config.yaml
n_layer: 8
d_model: 256
n_experts: 80
experts_per_token: 2
d_expert: 256
d_shared_expert: 0
activation: "swiglu"
moe_layers: [2, 3, 4, 5, 6, 7]
router_score: "sigmoid"
normalize_top_k: false
routed_scale: 1.0
balance_loss: 0.00456
balance_bias: false
init_std_router: 0.0133
lr_router: 0.00111
vocab_size: 16384
norm: "rmsnorm"
norm_eps: 1e-06
tie_embeddings: true
optimizer: "soap_variant"
lr: 0.00596
beta1: 0.95
beta2: 0.95
grad_clip: 1.0
batch_tokens: 131072
seq_len: 1024
train_tokens: 480900000
steps: 3669
dataset: "wikipedia_en"
Below are experts of layer 3 (counted from 0) of a mixture-of-experts language model. Rows are named router (the router's row for the expert), gate (a neuron's input weights, with its number), up (a neuron's input weights, with its number) and show model dimensions 0-255. Each number is 128 + 32 x the weight over its row's rms, rounded and kept within 0 to 255. Numbers have three digits each.
Before each expert's rows: "gets" lists some tokens that make up at least twice as much of what it gets as of all text; "comes after" lists some tokens at least twice as common just before its tokens as in all text. This comes from a sample of Wikipedia text that the model never trained on. Tokens count by the router's weight.

# expert 14
gets: "3", "4", "5", "10", "6", "7"
comes after: " | ", "| ", "–", " ", "2", "1"
router:137175131138139226153192080108055169170112115107133140094127124108146100151128138146131163171086153166068139178087133115146114103191109169117165133173119058124107129128185119089106142111166108083132154058128143082140134132079125142175131157044103102093114132130092165104147130053074127073118079116091089110099124102172085191150136182162150122177163154139076138191119097152122184150132085152123152136131133067151139118134107112120137131107132093140078064153154147117141088094130166066169144140157074172132123092100163154090145137125120132116143157149119144118127146152122096138147147082131159132160194131170167152114134177058217111128156168145128166090165137124099138115111102126176164082094123079150098106073112146149158125093150145119087166138150097138097058122096114
gate0:144149114102148183141128119141070204140105119143128163071083067121116118105079135108140096146204162145099145140113140142123111145172068128124102142190087139157130158215071056120190150170140101097102131104139124152082105105143086190136129096144183077153077089162105034159110200074124133152087131130137075109147127130154126179126126111138116101179138150123153112162136120134167117118127117166126133080147133115122128096106148160141131101115118088118142148128103112105170072123131094074072114153107111164166146105137102120073138105158153113097121156131114144105113104124097117104132106140156159093081075125159155159111047120070090130104141084117202138136125175126117114102140120123108085093086102144185084109127180153105171198212104115124144143073189131064093075114135093
up0:160090118170117037148118138104154058124121093086128145166151128100146135150140136118147142125041096130149101131112123115071134150103125127116151110117119088089123101058188193126080099087133128126121172187126212108167178155129163098113147174116095181082172188130110210105127085174126114105143074136112197166160120117109160020107118133109090167115116140111131127092134160123109165130166127114156131186114120119153140184141111108116091105124151111136165118118164159187092153142141151168188115114141101108174169096074138162173141124106096148140104120090119147139137152139112162173108178161143124137188175160130100099128216131167101153141110133196048149128137076113157109182134140087112180155187158103098168157160127086137130123060148134116121107149111114140139154141107124
gate1:141154156192125108199070111092131151180176176129166160103096098122105142063133163111111121112119118098101111128129074201085121156179087143147105096131149118171117132179113126077148143119178151114140125158113062144115127040144142079165133105101166150052164181132133134084072151181179153163113081143135129163165089160081090135143084170093140094156108162151108126120078140105140127131073179085148109164101105160086066145126111147161105150162126100112102106123137177204185178139080123127120153106099138082139136110136109125187126163110098160130118120127113119135113139122138126169165156107102145124172151129118112114143185115164181155079115183073114148154141189108133102118162135169161116144111207094193168154150117108097116142139129115128146139121139173187127074111037084
up1:136071094119144123140173160113155147099098064127109071180128168157109087163109118136152132138156112157129119108136138056116113135091099079150116167059105139085115104183122114094152126131053096148149165121154152134114135194103116160091095155135120099157077127127194171140174161102120057083107159101109161033067090107152182153115162121124135155068139099124168136144125055170133115103140102164094117085151151123131197140170098088103195100097114124108153166156133116088057090110181138117141100121138111177073178166165105155085117117128159149125131113125131121108093083128149154049088065147123119137099065144171152157131111146091134097184138120153086092127135090130115193144096168126125115109170075146111157089087132108132149101106130122142117121157138084049166168143169131
gate2:121074112168195124136186088133116122134107112064093076121151082114131115138109192204102134118163112091176108156131112116121123054166136155118138101163172100128145247150109094123133131126097141161076166145098147156116114123135059131095081143091108075208127122128170126113109063137166107119107088131203094132124052069180172114130147123080169115129115166172113135109160180134090155093087102116124150179113115165121168121136130161096093126075139101153114113156133150174147068136164171091103156118133074183128112086132177126112185154156112101112084189175074109126080175165178137168084144174115093136117112118135130188092127139110108136141127165148085114105124126123083125123115107127129135100139168161135080088147109135143097101182111169091159168168130138140150106115083162
up2:120107161180125106140161110108100229124123113068143186145151135124123114147124087155098065140171141164136144118117142147135099130121072155145107134116159100110093163145109102120129161068067136114117158147103133100085123091123041147155098071122142097164114117169118120109122154142170080187129139075160145049123115041116166104121148091061104131204186193123081131184101128138116124101127146066098100127107104127105143118136105140111104112130143112121175107053166115129067136157132216147144110142192126151114134084099169103174089160129151093142141114115063202110115117124192137194151082100105141103090115161166171175122106138089096111119114154117116141134141121153143177119066105121167073154116113171127096144150097150110126089090163102109083136132131172136167093140062113
gate3:108125166134149093188093135103167086148189113167091145124147152145064136139141194099108124144139151118109143096165125073112130177112133169105144145148129090138082099094129136225122146136158121109130129117117126152079162156178150170076077056127088154185096122090070119190089124140114129127168062108132132127134097126115151194063118111089124123141142127109147171189144135111119042090208151124115120142142119069120163171120140097157146175177159075115118132181119073098060138106088131151138174172135147164201115207105117133127130161147100110130134161111148147119082158105149134112130123149161111083126137056158076173145068100132118086133136134155105161137100099125077111134074087129116164151072153151118134095148149056087114169109134113126168114141089082108174130153175141
up3:138133145110131109115134175122153036136146117127118146094049144128116151088128180117114093066169143139134164175120096120099120144147130178100141160118111097157063098128107130142194152110125127122084083142116103132085119181184167136119103074146099146174058089093117115184076096108088113142180117132149141149117112111096193150104149153159104162140116127137144159129115114142130082101181147141096167081137176094100141107092142117119113212184125062123129113198123080127076141159122094152113143147155112123206138148103138082113162142135106137153137134152159107116113167153124138184075085078100140098111142035147066170153097120152141142170141129092137140135072107139107109135099073047125178139096099146169109122184123101078153139093188208191162120133115120135127181173128148
gate4:081159125152168175131178164191138162170130108110113148105078150101092105097156144103090139081172161090089079109086109155096160145148057109140125125163175148089141158143104121108130153026167141137121077118115058139089127100144143157114116123090179128131136115145072142116132139135128105153165121158147204113148080111141118163126116119141102182198151118166133126139129146137163111123101115094139109125145130123126123121130146079119134123133187147130155111114099073103165192098149131089146094072111110145155165160194112105125097102172105172098106120135163185052133124107104167106121090162149094095114198117135130185108099141193071134120123159182113159155159099100139143106174192144114111143173163045165120120076061137100132191097122107155071152142166118118025091120144102
up4:149103138130118114091094138055162138099076142113145104172150125141155142131107140175122118156072106093174135119216141093147109167123165126211133117161082117171100146087189172098137146153121104168123133129144140156149090122141089125170099157198059131163144145113146123152136145171154128125084113089079043107077116122163164110114140116085140093084103140099162110114109158175079107169166108109122078102108146105170165105146097179124089125116109069152096171090156188201091099123119101187103107114127150098080142132114130152095118143133122155144159146068155095170128065137159034201135170113142099195160083136146149101189149109137137107103154086129147101073060148151129137159086104091142145121121090155117178092136135115184098113152142115165107155145097095104190102136102147
gate5:161145154108103086084185127163069174131141113078119149165154139120095094152159110120090133124144132127122148107135101074162079133143129109176144086120106086100122104117158115169102140128087053127131099147122185149150116152106065144191132079113174113138126145107114132102103090075103186111106124156108097179094131137132112087101067183149136147153157139104135123152056115166070126167078093159104075130098117196123134053103141165164102152093111103124086059118134144130174113099061134139118150189085076144158104116125099179085081087117124137177075097134123161127160086137119107102077146105148167072139178132159181181094113126151118195086136134089150102142133163183152170196115135157116129097135090085095089152135145169103137140049122117101156151185173076116125090092128109
up5:088134106103113166136146122044182185072128101121126110054071112090095145107084184119088127151158101122122122167128165119125137110165070108122136152127185185143174103169149108104133101160156159156133133148120072171095095118138199074155162162200101169132120166114069104107176108093118128145146133174121156124105071093125099121138143092144114089075149089128169078098122098060172078087157100141114104102156140124136178176112134080155170103169164163093117162164096150148182084137171155087117136060199159106083085126107132090142129136191165104069148125145103113103180160145157120133122094172091081130086118101156085117135119170145135079139122132115117131139163107072115152093142090148158116156112159129117108136110174135137166139176158157154110125081149134126164177207166121
gate6:119178120125061202094166102132120126164124095049092129093128168139118167121191136108167092113097147085091098184082126158123110069153148073219159090141143124133081118042129139178082116078124162193138166068117112109139106161139192099121182092161113137128129087131108166096126148150099098156125100125105170094161122137112112128131085069149175152130097105144077186141048086082129115105093142150086103128162087111128135092121105061118127095137106108106094144194102108170144126133137108141161125187071149099135114117159159157097146139046128126153135150152215144134093197123119137111086124152111127124101123113099114157117125144113120101100158127082087156173102102133144119108136159124048118113097083102125093140112113118134107133160052140088098132113151080117160126162166090
up6:157155136086109196110158045112161132153122124122112192153114175134115174151121149095161058123109180110122148185094115150070101072147087135186158163100200103122047132084151148201079136071089118185086186097109092093123070111146183099103122095102116151138086132125088094094116177170149111167127101143106159079164116156147098150098074095148154165153141103133069163111084079174133119110124124131155113091168124118142152074141084109139155113145099108091094104132098099184171080157161105137126123144101179114187117073157137092092138106114133114140129163116168179136090182114121107130079099101133156093129136109115102117155093166090127124152139141102101148187079084134108146110154143107073120083101080096133092141120079113152104179167052131115142131125121099135158127133183120
gate7:127119091201120153121060193179124171156158104143156159188110154160128157139120121146119145170142119124140091126113062103050150110122108135122104148128194184125121145140094140096102090116111133159159115122143151129168149154115196163179118131185168119168115134141125175167178183116145132137106140085124157091156129086166132117093098184157180123130091182125092126117153102204135230136093081133117154118122137120122093143086124107144112126127100198164175071165105097085148155113119144174170146114175137146147057124081151145110101125145135116172131192142127131077114087078146121095157175047160163110152104128140119160176114108098166126117158129130113197135158112130124160170086062154143082134158136097136135181192200131107105193135149140099114165113135100149151119183094109
up7:099114168100127157096168063103112105113125173087131115124128122067149076121138169149152131079146178097155129098140188164180112125132116113121114100178070063087110102139137154164124115097054126127096082130130131140130083157107084155113128096082168114090173101087122113091101084170088140044102121167083151098070135156102160125184149100160119067140142097108201119169103203091104076143132158128120126138119121152107177125185128180113118159111092061089100145125141168143126111117094122085112102110121155135103133082148097147134076153149142149121101098091106145163099178149096097113128093173086122088147148093199154104047166148154091124153074126122153077115130189134144126126166154082125162037081120143132103130078091123128152082098149174143142118164116134102084136063159135
gate8:138144160092105201203118056109168102123088109150143092196122133137091120135071101117165091112191112171091129142101164157132123157121108137139136152151167113082156132127169157132131113105113139205138129082147172112146120081151173068110125117153129142130130127149162126139139082100095103149108137145102113135168053132119103153104143142119128154118117159089079156076203098079137084126136106104103047118145183122099135092123107128088069111113050112098152075121180159153121133150134189114104126164121127177154120122154074124143098123112188130149148113115109128140136063113221052148172094154126092112143096162133077184099122086173102118161127138167105091125122123109166105172107080142079153123157067095203182093123147133180117080134141107158077072127113128157096127083101107
up8:124170127111180155150112122130145126160091103154126150092136193115098188119159153090113159145048161134132070192130109118145157087113134131139148129131190109124146136087157153104120132142173150114068090153119092127145117171176136108094137153115133085144133122058120176187134135166140119112154156109078117130135097109142096065130074077100085168142122133151108087136106106112162140147107125139116133089118180109139122097148148154075118127173184206177117163074105102123130199206091078139100130219115156116111127172097135168085153113099066176170182091080105125086117125059104147096117182116151099174183118154136141063138144209171114112114151117149134152121117140149120164073105106140121147203117129172110172066085174122076142152132147102125155158150098109123066105117125110
gate9:138172062116127180124104146103059085117130113094146190173088119132119151162137102153122172194127067104073096100161109126076138118069093140141120175136118120130152118125154131131130155117165151166161149140114149142058134097085109122134138166108065154092095155128141129181149086110090108124172043137130103111143144156093145170126136154125127136108138144156106123119115138117101061117164177092124113123146124100166131102149049144135125112124073097158025140108143070135114164161060080132155072112100129140108076129090062177124132158105136105107117158133122111082135193141111106141137171126146152186063106114156181174171139105125135085159119135130123112133172173121170129169091115153161141080241144101069104072133111167062096124121105126143111205164147143120110135084136142
up9:159133192143132127122131127142176124105141143173100089059128157140142117107099121159111085118123178136159183157122124151120084136139145116125129107102129128154100137196075118091096090083109081105108107072147160072140140187125125168093116135136202122178106067127153153104122150146142157160120189166082121138110091120154157089135115109197183114101134091071152141147122108132120138168095109134182092144132132110096115213098180121126141125145187164121190137120134174161126081118160146104110139132141084118153139163195164054140195102163109138145145103105119125125125089108121130130108124143087146064173142183109041112088121128116088203091102117135137095101098141195097126096149176104084122154052090154123153157113148106191194077128119098097154044136163129188144116151126094
gate10:143088103105090132204169148099155129086164108125076097113154129138069141071107211079177121064148136125112130123116123160132145143114062129140142148139137126096172150117149134153178136119147115156157132131076131132149107126104168156136119179103117110110175136120129178103129199163113149095055187208091172171167076114157113095124103096139107101136186140070128151117152155138141118127160195120129122150119116131156130170153200148118147104110122081131157077101130080150167112100126179155122158072123121123122099106113167126210160128152155128161130118151045075163106104129099120162146078104126128112090103133225206179125123213070162105202142105155146175115142125119145121099179133147129103100175102139139132136138112092121098126110164149158102147069110156089123151192137119
up10:141066107122158192174130149095105096106150061140094136110177168151090154104175167128143067074145166095105137117087147137123149102158133080139155137135184118111089125120096097108143086144143135128174171129125158160112139112130152133143096170157103086114163125188149144140100162155154160100106145175131143200132135123144119113144120099150115138141145104132162179068127138105153065144124160140104113162151115097202140138175215124114104118088107120130152105134104148073153083023132128088102149125162062137118113130186199177218152111155163172164106105149060083102100108148058103164080106116109134144118087094153141137113167171087157117171114103144161120133119119114121141083162168127157119120169044152089131104075128101121112138102119142195110125089066139121142146216117143
gate11:161107150127120086140180120134079123057146094152135100133109139141099114151157119142145140132089122151144186122139177152125105143164133150091168197118078153089165092163115158117120159113134124109104104134186099102131169130121093164147070151077150055144137179145070183097084113163105171137102108100116099105162140060115086130108103095118083175168161056180186146180119167103140099101156051095116099181101148135071122093186147087100107133182140159152140103119104128187121141151170107149167119176141163142158106131146124139115143118103098095159135144097129114136126164166120184036042153138137086046106119144120153142118111158164144146127125172136161113156151112142078118176073154068122097077076103136119206124125125101108149133150161093155155116142171160052141101117104126
up11:100162111093136098160079091120092136159141149148145140126146087139158155012160100144120105112199211102135074139140099137137145172106140183119084091150137111125103115077122113100112145130140137136167080121100131133147089069136121158205133083093140156148087081165140062117154165144105067105124164129104129177176167129130170130152177205141097165111084100099196122067127097115199141119109154125116138156110127131118109118137088166155069085155101086134134193068146156112099195109079100082070115077080114125095119097095109118110132135096093119114096102117192105141159120116139142150107118094134159142077151070087107102139104116109119112090123087119188101123092116111181107104124076175089140178146070114163105130125162127075075056150142143132114107112089145135120120157119098
gate12:144132053135129121115099162171140146100111167113159151129137131157155154150134090084118187104155083126090110138093065138149169138194129095127174109153095111127105135101081070074159172103105103116185116133133151132104103134099189083109105220092150117157137117149124184161136115124189110115128180145174130129111119088089041096168121175096128136157107167169072055150194174125158170109151082094147201108079080150082065118156058137154053098142092165167127105128145075108144118112130131142178132110114127183115147133134120096210164142127141131138173077131088162137116157105092075132161152088087133130152163123119134087150108120112125091101102084125106183139086149106112156135071106057157140170130113109167093139108076131171130098150147146138152121134110137134124174101144103
up12:134128074113106124133094136151159154105103152140176164125144097169192191152137072096120205136107044102138124153144106156142164129156162099100145120117091086130078143080065107118099135135143083125173068136151149124098159175104179092102107208134117137165144120176117145151135133080134091091091194146124140127104152099085064093147143172119132161123112120162109069098193152092171113128115089117133194120079096160081089117110074144162059075143096139140103060141105116119190133150159135151144107141125133201123128153120121108157130179130130172148127043142093125157129142100089094077171172088106142091138163121113152094097113159112154107123130052118117207152097130158092122141105132090174135115172106153155131199113091110205118105091113140145150074146103152132124143110114103
gate13:187160090072050155149097194159134162157118122141126137060148142148147135078142110134137117171110109168149081124150112127133139167116173140146202127132127099104174097117185145126137119123171150115120157149137100131141181143124172147170124213108080091090153191119159191225107127088148090158046150153143134146074110134106139125104108057158092089096115158078183052166099111170164096137145055117046137171082128096130160136121169061054119091132153114122110106109121173114132097145150123057132148177161120157094136129143188082147130140115160133160136141131052118143111145167093094091101121112099122105149124089122137127070094103114141139114161151160135180159146153126121140147185109143195115111130178130124134105150118127117133114144181130117103125138154102098107172140122088
up13:000142207174170122089145057142131103104107118129126090199133117121141091128105129156157174124159125080087176120137182157132146091117161140096122122102126147123075156128101117124097118103117100157126098156140204145132082127164109100075137056141147185126090072140113082078113152149142140114165165088143118096139147103148103135115189181090131144187174094157100149113119125165102126136086218146117094107138121156148120118122143177173131089120118148117173215123164106154099184146110079160137131147068169139140113144108096157078085140125088133115131117165171134124138124085152160119130125098150115126083132151133088140207213150128066142127101100097113069067145040133094128141145156104100140144125094130127163113103138122146129129157117167111185138175114159148137077121160142
gate14:124055159161157101180107120136125158088131112099128154164174139120103103102085143137159150065126123122111134139149141086188116128085145138115068141099114204182177147163135134108176125088156144102106086117116151113138139147097093053167113144106140044158050099134132109106149164122120146094158131132160094155170190120126172159102178121070164119148071159107133119115132036154066109111131146118121161111081077165107164171146034177132078104081136107104099071141142113158091092133146096184126200182120123126164167105136078127134077103148152099107083105145108172121165131111100113139107132144160136082098102109140192162108175136212120106139079114082134123153107192148118131134091072101182178097118158180125109092083131109149127114143162114108164119161122123122133135133133145
up14:125149055117119104117170124106111130161095191101118169089121123104147141181161154143132097098197082133139154096093051140067135103193079122131112124172182076113097129083136128120097117121129162134136066137189117111121123104069147218058138176110149148097161087118106166113126084103129084113087157135060150125070086138137089151186126134172130149111140096071093149186100172113147122157132130146168105108148155055199080084165170118163162123167168149112088172134130113144173197120127178132118118109143117111165151132146147137174165160163053118188156133080096126126150119164107161123123099110103148142185135161121101082152116144123142166094154141148101143117141092139116089126132149139107134160109096070159176181147098103130111197149135106165158109133143120143099072165068133
gate15:104145181110165127111166153137109148118129085179138104117129169128162137096081160107170144151173168151114113138123139141101137142131088062131114105164122145170156183132158112087126024126107102127112130085096165109168142131094172129075136103107168176147120077107125138135119114138146154083133127131180100069144127166106096154087146082130153103121086192082140137136082159135179152173124110128122170127089094090071191102087162127096126128141124126099165136092109161093159119139133127125100122155094100154134115078138127148103166118128131088120114076148199143125096128143159099111135212041125115096115202165142173116095163129067125057137097078194074084109152116148143148125096143215144128128100112072210196138086102098087095184158081136094124200119107113127123106147101109
up15:130129169124102124129141146159145174143116118215106125109202146089150160169113180124124113146113190149088170156112157189146114104123125116118131102140110130124149130130136061086109074170154135154119124104115129123162139101080162097136095120148142198123117101095132154159161144074203233086149135133175209129151138157114086119138163110124148114168095147119133187122165151123150183162100138098090132164071138090109073151155125122131105159118085088095147162118050148185193114123166118112184185124090121127109113154109130109159139153128132093145111130175185108089110124119168121142049142039114073102125131148148136091101112101063095079101139149098076051148171094084132100134061139138165124130119077121168155190120114126138085148139106147146169121165139088092089104123143138
gate16:111177043163131111083158078156117136150161086164147105165146117135112072146152142146148121084186155139161171110106117094144140110078131160177145098145142100089060138122152132151096140139160122129084205116098191088137105113153100147121127130100125136103114224118113189125130101110200062155104139099133146073166115116133148130127133082218128175097086141145163191129113148198151103117162120126086150119134147105154158104194103167175196095136125101125116072108083157157154176123121185122096116168157092134106161163125096176106158023125126157111170120107130109158129123153139037086100164138129184161150145110122137106155100104143177140137125088139143127118145141113154081174156155157083149083157136118134123148103099156093118139118159117116096182161183085159156100137173140
up16:098077197098110131110140214087096137141118097091160113100114163141136145077138135121145190155087082136103126113126120183119131145155127096070125143109167166155191138135137102104129140115121136153147092096157091152124147121133127136108167148171119102147129064123121082147103152148095185123102132121090092160077148137130111121101122168063121083151099115075150088137154135103151164153068173151202097078113115186138067151118175082091079193146125134118148178197118135128099072159158059163161144061098176129144166142153113123170167191164137118124098112142116158040105166149123167150140095140108056100108077130135153154100181123080065135161174152097122150145090130143081162086111095096118112140137121142126171062093130054137103133147111135144152150092071159136128179146116129
gate17:123159125117051134107140108150141115113088102138104157117121108091105102144036157133066159168113128130172176101125104192142092164126096091095122105119104118131137057073128097190133091074119146140106104194165129106105207075104110141096123138129117176135161076144130140071121117137095102144135137153096115181144101125106161104082077177092155090137121121056132150138113090112116142100131149143218126109168148105126160164159139161132138081107099076127101101123145089177142111156132058147132148132125087084210105104114093153141131136135131128117107176125222118107152111045149169124165131112154150163144064203122140188121103122120117108084119173134147087147149133113118186178144134131113058125069128157166147154144154107114132115108121137109120092080160201099162110138143202
up17:154098131058112169086155055134144108136140089136114166131117147128099141159080141109113173159114137212169134094157075159115122179093144130096151149139104128141166091087123111145123099155078128133114085158143051161142148134074083134133101110146108172110098124144182154112140138120059095147157139126118081173154094154081155142088114194129189074140086128080129134150133144123119129174129152146141155126127127081128125119204107137066107134170094092169131143098099066168153138110098156155162169132129121068148137150141121131133119139143126101110091131095107141148136053078164175084127217087112076158119100152155094180098112119098075047140081137138169134093178119143053170110144149148172072103084167135166129178163170061124119116146094133150179134124118149120185127114148192
gate18:167169106120117148088122090163155084098108153075085112098172115117088088069133196102189157120105149122166114163099124100091155142142134106191127147181150104121155154114143175144124182105216134052169105147122124136101118113122151117052196188139125185120144150102112162140091179091125108083121106068126137126141196126127164131108062104180138139104149108172053106113152174099125082107092137097069138077147126145160107174085099091086146174124114145142114113121161096132109116130099133138159168196169144111144136144098117202180097117139134134116142166109132140121126133080157072153085091196109146150092143102107143070090093100111111162118029129109145125122179166135116121158139115136096152141129081108128150127113124070175142086161197111134157139090181135160159134117159132
up18:165122104140165123133132132134138119134050118100126102123132107149118068170086115102138100080138129188137143145128119108115132158113147103188148157135131144060153107141145157127116163173157088076166171131104085147116132107122074142098134099146151163098049185173133090107131133143160123142161124068163118077134146120195074085168099112127151118057117112114086075133150133124152135122003154158130152121143132109187095125087191135191107161097141121174167163089182123136109142204042158094148135149076138132131152112134134129146103129091145162106149174114089112138143117124148151189156129125071151096121096121120157049164135110111139130145063112134087111148103169188091197103135116164107160158098116069113205139110120083130164128154131092117121123063177198143127110105130137
gate19:148119137135136174161113117118063126111069170159053090134109154103069093131124129146144108155096111154112145151156105067153127164123099105182109125140162098141130126103138142126147132136128135069207074102156101130133116092115138101144159113113144118123061152111112113152093167127073112152127162122167084145062127140110142109169141143213133116132046138119099139064175066197132127155179116146112159111116153181174130129112117072121171166090102135131145121083164053192147117163101133149134140117174151127157119098107106208176076222111125132121085164099141185134124043143125162151133155071158181111128163135102150150114128207143105131086177114110102154164122082114143124103160138080106126100110135189105113160102132128113186107088093120155183146148159128179070134109116121
up19:153125124159134130144093093134078159122109149208075073163096153139126107156122126141136136117108082127131150095148129129111109163105107086179164163130160108132087091140129094087113124148128166119201076102175049087130096166159156137096120057116127108142062201134126143130115144116083078168103128150129077144058126130086150088152167154147140105161097140107116080113194115165130126123155143146065151136085174191172135155114167125179149165085080139136146167100150053177155104169130091123097120084169125132165108128115121188143100171131131104078109138102177203145099090111134128116101160106167193117121130149128148136151086223109097140089130122093089111168173124133136105140168129034112092069135115170099118158096109143124167149098105157139191126127138127194095128126152091
gate20:090191071148095083120152126182129100153122058144141169113181051064036138104144101153101156129123124160113151157173178071120147128165156171106170149093131131129120179147131148088156143092173118158129080139156093110095101125107129162087151157136190093137076137114112134170094175120122157126116112049146134085121148123190075099100148047105144123178092140171121174150091122139121119113145086118168118147156119144169121117125121122144130160214138098148142135225052082179132132068109108159141168133070086080120110127101126062088103091171157062114190138068122119085149118133089172102138094121096169153133097159132163150098161141135120150160117153104142162083142104159133111161130129122128157094154117163128140144144133130100123147123183122098089097146125166135128133175079105
up20:110108128159116061049063138092109125156138070105127152160159108108130118113142121128167151122064150132122178165177168137109121162089120116154178186141158177092142115122165155166104077125126152122125152149091119122111126178092100155103127186141127100075074066113210071128131077109134076146091115110137134110131161148139119112144137128183144116100114112119135121108188089149091131065051126219106183079148195147157090190084090058170114090129091086094123160101161131137130168121150125143141126118116074141131147160145115169092121104135176097141106181173128074090129105110112136122195169096090134142142157126088110135101114122162160165177118098089092155159095078162091100113190156141040116133121157175111105121131141097164092125133114142122164094090108138085112134158158165
gate21:154182163129116115161204087085129171210080121131124159170151033079112184113123151099104081128154161191109123142149129130139178121100099146144078087131102139160103155073141111088163116158128137169149108151174167149159148153135149130133140106149075116133167121160169145144111069095105140080127169110105161157119112165188104108184165168138121073177143068162132100149159164151144157113128159160126161169147138157091098159137130106157119063133081088150095093174085131120111159175068147069124187109178147130150112109095157147150121152101126087119152151165118127124157125130125153147138137077127202144131165136159112153113154153042167147124099129146200122135113183129147096146063110087168185111081120154122120131115116084121170134170127133165078151160152167156040089133152117
up21:162111120110127150157145159106107209124108108170106123126123128116085103161168149078160109077134075177087125209164137175128117107093144118158137098126121127104118197089143110079121165108131115107167112140128122094118099157160113142131116144138114096128063151087065187161087126247141128135126111142140135114130156095138117133130124128114146144229106117125042058088173161139157094159066087087133088129118107172106162097157134075093160075172160092131164117192073141143146120168094123098172137079154098140120098126138088099123134187100103086088139086132102145153102172163212134125126138145096166145148159156129145142134164084112159101074123132135197133118107193125157149117117100126186150132116130105098117091145086166143080155073090106175091126154135118135059142144121157
gate22:128177124169155206163124114116089136120176171164140116095117146124112148090125136119148147114149163109099152113166166134078061104131135138126159179162117079145112171112062128095118112098117186161150144103098131111134206118165099170132117072127125057121145170115087131156128144152114115145087126139165068137087152074104092150142065158085159146138113167160105173167127096130125120147147103121120099113194210171099144154131188074099150133117117165045122194157150133191134171096148097103122176180106129095136164141121143125139133171167129097091141161145122206144174155121131142135124084070135142139147129074151070172117139185078159160109085096139116126135137144052105122157174177117178171129158106064179068134158084127149140071102114102134120145155117171145111081138167106
up22:111137166161117081153147164146120155035153134228180105106119199093051181118093162121121146090126148122117092087100133172068130133170120130091108091145126133096132113109073078059099088057167116111147145116108094095154173131093093151134133088109097098120097156121093120116138189155110076104091068111138116144070144074111118146139101114113072139119169138136153174121101141090204119095109130135099083144172149146091095139122104134125186202172156153101091191137158168118132174166156142183137155132125106131170156151101161115141169159172159132163138103086119175094155159134105121072085130103215156105120138127131148120108089129077174154111150139161115151110141133044108163082167139158116164121153127125139123149157079109136169119157103091107155161114097158109157115170159150
gate23:105194171171149127121152162089159136065176145165099065066073053146161100162115133087086178095132140111184183130087113081152130091129111173172146153135121108097128089135134100173118180148133098110163076108168127083166166169078155113128093078067120135152145158131101153085181147108075131131194160133094121111108138144164100147121082202085158170137118098093100108159193141159162151106124094121118151123182153120123151149110159108085158150111092135155161150159119078135164138150101168080110111101060074117134141100111111107193182155161058095137112087142129176122118125131172109138110152161072115154135089167139063175077165161140062116171079135111147125118122133094130104104122123141120132114145106142157109077147087140126140119118128128087131139071172116127102126095217125
up23:152188223179120125125121166165120173128116139129101099085070036147131065137099107133123155079179123103131164107087096152108124086193104163160134120075174123095100135124125111130111149094069123145161132064206164136108143157191132094094085124068141121171111153071120132135156227116113094149130043170083120142103119134139129167160106158123142146120132096185087120172116117164137105072070100160172120091148175119134120110139137178082109116145123157138099140129142115128146119104121160116140140141105099198136121137122097098094135160144085175143095194066143096134153219136136180124067150175095104141135136113094130121148146149106092102116151141174162156112110122079136122131166090138133105090127074160132076144091094112156158147150141151113101113108129159156147115149209087
gate24:159094094189102098141131084089113070114075083077125105101199136109124086101143090111078127160130156106073119108148160164133121079089141147142140140107116164146106134126130110154093136098158169082111115093116103080153157153176123144122134097150132123136103234147120150145070197127121133120139084099188140177172147152152119117215106120115142123116153142085113172127119049128129079183168139077077139104122160140133096102145099171125134124131112122142100109146142142124121132116079130107147148161122162076177097149127159156179137081161110153117179166167224163141120131038151118135120051087092080124115063149130129125153119076147123150132118064148134087138163159101082100104236124156133127116047119147107139155129129117122143066154114134116184143144163097151138139142091152
up24:144181151117142154174125180122188162147203137122146152141051172099172209164148145142165125125112118178167151131101055107121148129134113086113148140134167075118094136118117195097183126180114135146140166188140128131124130080099140080111101124133125093111120080126139145110142093126104085151102168115071123073107119103133187123082181119150124156137138139201144110123129191125096187133065121165124090156097088154147185128115131129133155139147121110089152131165129069155152170137184169142097116116156084165075126100137129101092118139108175097151068130133081097135132153220133102079156152146180196144137132134114085113158181131140156102159117129107130185104134090170133148126033056126119136140176106126095128090187111104146148132096104071124057105139118167092084120133123126
gate25:190124106113136134097148173113138112125194136120148079137139123101142114195214137121097117138106076126133152125114092087106068139143083114138217107152164156155124091088157164146072158141198137111087171111172146104119166128098100107094136155100084115138168071130140187082123139131200068160164115115068103181147109083090077131119176076138119103169133135133097137163113140149166016167154094166110184160171080121115125149110127120158150112079125086147112147154107139109083105151140113071137102047166100113115086111140131141154067121105166090121132102140106100135141122168133075105097085086125087107115097136142051120114097166117177104123128129172118144123088147119131173072174157169142073152137123088146083139134090126137145165090139132147091161079099115103126145107186144
up25:124157171130063165131071130150095106132119142142090171158133128132115095114070089152170141124126166148111143086147120107179112129095170160147104181055095109152144188121129114105139129160091079110151129126118144144113076079120169142162117142147187154074144114157133084114153135083141121104142129127158110099101124175121152092153087131081138120088119087079171089129118111132136180091122191100123137118053139104169066081157157130120108146140134157170146034134134120144191100184125128153158174177092042147134096091126131097176111162064130128128094134110121120126157126131100121114167079084110151128141104127090255152117137128139132143099152166120181148151162193120166135158112129146157152126142136130140166125118135242191125108125136197140121105168146158080125166152060123
gate26:152060132225134092163148071136127141114140180199102091137128108132123084149151122150141134174207114083160107083103205171113133133173106151113107152166149115173126159142196115080129141131134166142107120103077078138135178126118130145159080190140153051162125114115154100142152187107094150178138114180145090064091162145131135117160121124089135158141106119108120114137144114115157095192157135099097136146070119160166124148128184169161208110071110125115153140085179162157115093100127150103139125116127153056147152127127169164138115141143084118102103074129111151064151114152117088146166107111130126154122182147109153198152133134085132149087108194131155132088174137126031151137122108109173105126092156130160132113062114113112127113077077144058094135107123108098090167100149133
up26:187131104063153134091186157157133114173132181114090066124120132204122125108117143106101102100147097146132115093125151114103066199080122073122097115140200138160164142155141113088125156137134119077116083179122148153087162095113128119159120129100134135101073142156122121128071122128173073082128169104099138093166164118114166145126115153158127147102080104121145133149156122133147103133109164155135132097127121127157121161177102127223149152166093145135185114189166123174046125115160116101104109131090123111108191135099112149113129216111168081143118100083153145168152111183131157128142119167117107064132153133083162120110115122101112129090104197035155124119096134090128151093159146129108144132135179086109145123087117165119119102152165163168183192182086115096106196160218107